Experts of a small language model.
Size: width 224, vocabulary 8192.
Experts: 128 experts in each of 9 layers, a shared expert of 128 neurons.
Training: a variant of SOAP for the experts, 678M tokens, 5509 steps.
Below are experts of layer 6 (counted from 0) of a mixture-of-experts language model. Rows are named router (the router's row for the expert) and show model dimensions 0-55. Each number is 128 + 24 x the weight over its row's rms, rounded and kept within 0 to 255. Numbers have three digits each.
After each expert's rows: a language model's description of what the expert responds to; "raises" lists some tokens whose logits its average output raises strongly, later layers aside. This comes from a sample of Wikipedia text that the model never trained on.

# expert 52
router:099105154142104115119126110102146150116113137139098141121124095116118134135105161128160151134120158130116140162102160104099101099130169105124102097180132161122138106135
What it handles: P letter pieces. The letters p and P starting or inside words, such as Car-p-et, discre-p-ancies, produc, rep, imp, with some tennis and sports table tokens.
raises: "all", "add", "ach", "ock", "ione", "ush"

# expert 2
router:113139168144108111123113124159123160150127131100133159163131121115167107116101120135130166108144119117089133106111132110115143112164140150121111133124112120149158139090
What it handles: Proper-name initial pieces. First pieces of capitalized place and person names, especially S in U.S., United before States, San, Ros, Rus.
raises: "é", "ist", "án", "ous", "Arab ", "election "

# expert 37
router:111112134163119100098143112145131127123133118090101145146131107144138140199135131173079138117136152150126140119104158133101142105131157134106097164114123158171156097118
What it handles: Articles and Al/Ad openings. The word "the", plus word-initial pieces Al, Ad, El, Vol, Val, Sol, as in Adults, Alps, valley, volunteered, et al.
raises: "m", "n", "p", "v", "tr", "am"

# expert 46
router:099092163171173121099113132133158138159136145110118120105131103134122111160123146113142140136126149128109126127121171118101122126135144136101102104165128124154130149126
What it handles: Table cell final tokens. Last token of a table cell right before a pipe, such as closing parentheses, numbers, percentages, party abbreviations, Votes, Conservative.
raises: "| ", "L", "Le", "Co", "G", "no"

# expert 35
router:095126150114143116108109153133145128152116107134107140087130119156120140157142134108121176089091130153122139073121152133113134104140159166087144135161098122150151132138
What it handles: Politics and elections. Words in government, party and election contexts, such as Republican, Democratic, Senate, and "of" in House of Representatives.
raises: "re", "pre", "New ", "en"

# expert 21
router:134159179176142076103115139123148112127094120156084173123113109125110134146106152105138145143114149143136094118086163112100111115092110142135099131128121128142149152102
What it handles: Biography main verbs. Main verbs and auxiliaries in narrative biography sentences after He or a subject, such as was, began, finished, returned, worked.
raises: "part ", "a ", "first ", "the ", "one ", "reg"

# expert 0
router:098124142140149139132136153117117123135153118170123112143123077129122105168119142084088146131123142153119110135124135095116089104117186126131120132165106136173128112132
What it handles: Sports competition terms. Words and hyphens in sports-season phrases like play-off, Premier League, first or second place, semi-final, Super Cup.
raises: "op", "st", "c", "el", "pre"

# expert 32
router:123154151169123120102105120172174162120132114138082155138100081146150105181137140148107152069113187136103138113136127106110118100151160147121109140113136156144134147135
What it handles: Verb and noun onsets. Opening pieces of longer verbs and nouns split by the tokenizer, such as s-anctions, att-orney, def-ense, exp-, dis-ruptive, ex-changes.
raises: "ro", "ort", "or", "ell", "en", "ou"

# expert 50
router:121125138139158119110115128136160100138111131094128099126098103139121157156103134102112126118131182126107137141116111109100120103089129135092104148160152142144134141168
What it handles: Clause-separating commas. Commas after a word that split clauses or set off asides in prose, plus the re- prefix in words like rebuilt.
raises: "and ", "which ", "nam", "who "

# expert 19
router:063160150172124069134132135146133117160161146123118121140141098140158156158123123100097159135141157126110132103141146115134161103111121159136121122132116133179162142108
What it handles: Country and place names. Country and place names, mostly their final pieces, e.g. States after United, India, Mexico, Nashville; also sentence-opening However.
raises: "iz", ", ", "ri", "iz "

# expert 25
router:118105128136138111059137135162164152153132158158083124073139103157100145134125136083069153110143133137138117117093120132105082130136120152075067131159154129167119116169
What it handles: Letter l and modals. Single l or L pieces inside words such as burglary and Venlafaxine, plus short function words like may, is, are, it.
raises: "on", "le", "one ", "ac"

# expert 17
router:138137181159128099064140126137140139143129124102115142121095113124125141124126133113130138104132140158109099090096163103127121099137156155124086117128116161108133132089
What it handles: Year first digits. First three digits of four-digit years after in, commas, dashes or parentheses, such as 201, 199, 197 before the final digit.
raises: "fav", "eas", "very "

# expert 56
router:095148142165088132071145142151113130104150142172105130121107064167139115137149146089123124119126154094128097098110150130088138095157148134114100112139096138141148125102
What it handles: Main verbs and participles. Main verbs and -ing or -ed forms, often the final piece of a verb, after to or a subject: provide, using, reducing, divulges.
raises: "his ", "the ", "it ", "their ", "them ", "its "

# expert 20
router:126137148153114120126157124155140134111115117155105113130110131150154109145113122099129163145112140141136146094127150130114107116105144112113138123166143123143139125121
What it handles: Person role nouns. Nouns and suffixes naming a person's role or relation in biographies, like director, minister, wife, coach, treasurer, conductor.
raises: "of ", "in ", "and ", "at ", "for ", "from "

# expert 57
router:097132159132146148103150102148137105119150118122127156157139106145138123153139152137098148125120158136099110140069161117114104135137121144118118107187128102163158111105
What it handles: Consonant-cluster onsets. Opening consonant clusters of words after the or a, such as dr, fl, gr, Spr, mod, giving drastic, flag, Springs.
raises: "ak", "ac", "y", "av", "u", "as"

# expert 7
router:144120152159085118110135133179135112132134116147095116086146098139134144147156126096131101123118169163073072127119127070095132121139110154147126138143136131166107138109
What it handles: D, st, k pieces. Consonant pieces inside or starting words and names, mostly d, D, st, k, th, as in Gladstone, millstones, Alasdair, Konstantin.
raises: "riv", "ance ", "ang", "ok", "ual ", "ri"

# expert 15
router:127137151112139122137138121135117141123129159156107148128116082134131108120080148153105127090122162112085089132130118081108098134124124170099124089116135154129084143160
What it handles: Clause-linking function words. Relative pronouns, to, and modal or subject words opening clauses, such as that, which, who, to, would, they.
raises: "have ", "be ", "appear ", "remain ", "stop ", "serve "

# expert 59
router:121110140174148114107100134113124147102171119128132131141105081132140125128067140093113140134126141140095150112085149102110112116133134101125113166158141116173175107146
What it handles: Short fragments and numerals. Short two-letter pieces inside words like co, to, bo, no, pre, plus standalone small numbers in lists and headings.
raises: "teen", "teen ", "th", "que"

# expert 27
router:093170173131140121143129140134162129103131132131063133096134118150125128128106134109119137130125165135137094123123129113113119126106133138116116126129124117132143136146
What it handles: Re/tri/pri syllable starts. Capitalized or lowercase opening syllables like Re, tri, Pri, cri, Bri, starting words such as trio, critic, Prior, triumph.
raises: "-", "ever", "b", "fer", "mon", "fe"

# expert 12
router:129143166151132098100108126165118132110149126135069127155092095161114112152114139110127142115129140114113114100122125148106122106125141100091113144117122113161146136109
What it handles: Passive participles. Past participles after forms of "be", typically followed by by/as/in, e.g. known as, located in, released, occupied by.
raises: "as ", "by ", "in ", "into ", "to ", "on "

# expert 28
router:126124151107127134149136132155173122158126159115131138111089068140145107127111135123146126130151176187102136099104136150153126086105165133099094108144118138131118102131
What it handles: F pieces and function words. The letter f inside words, such as le-f-tist, reshu-f-fled, plus function words like of, for, if, over in census and statistics prose.
raises: "ad", "air ", "al", "in ", "om"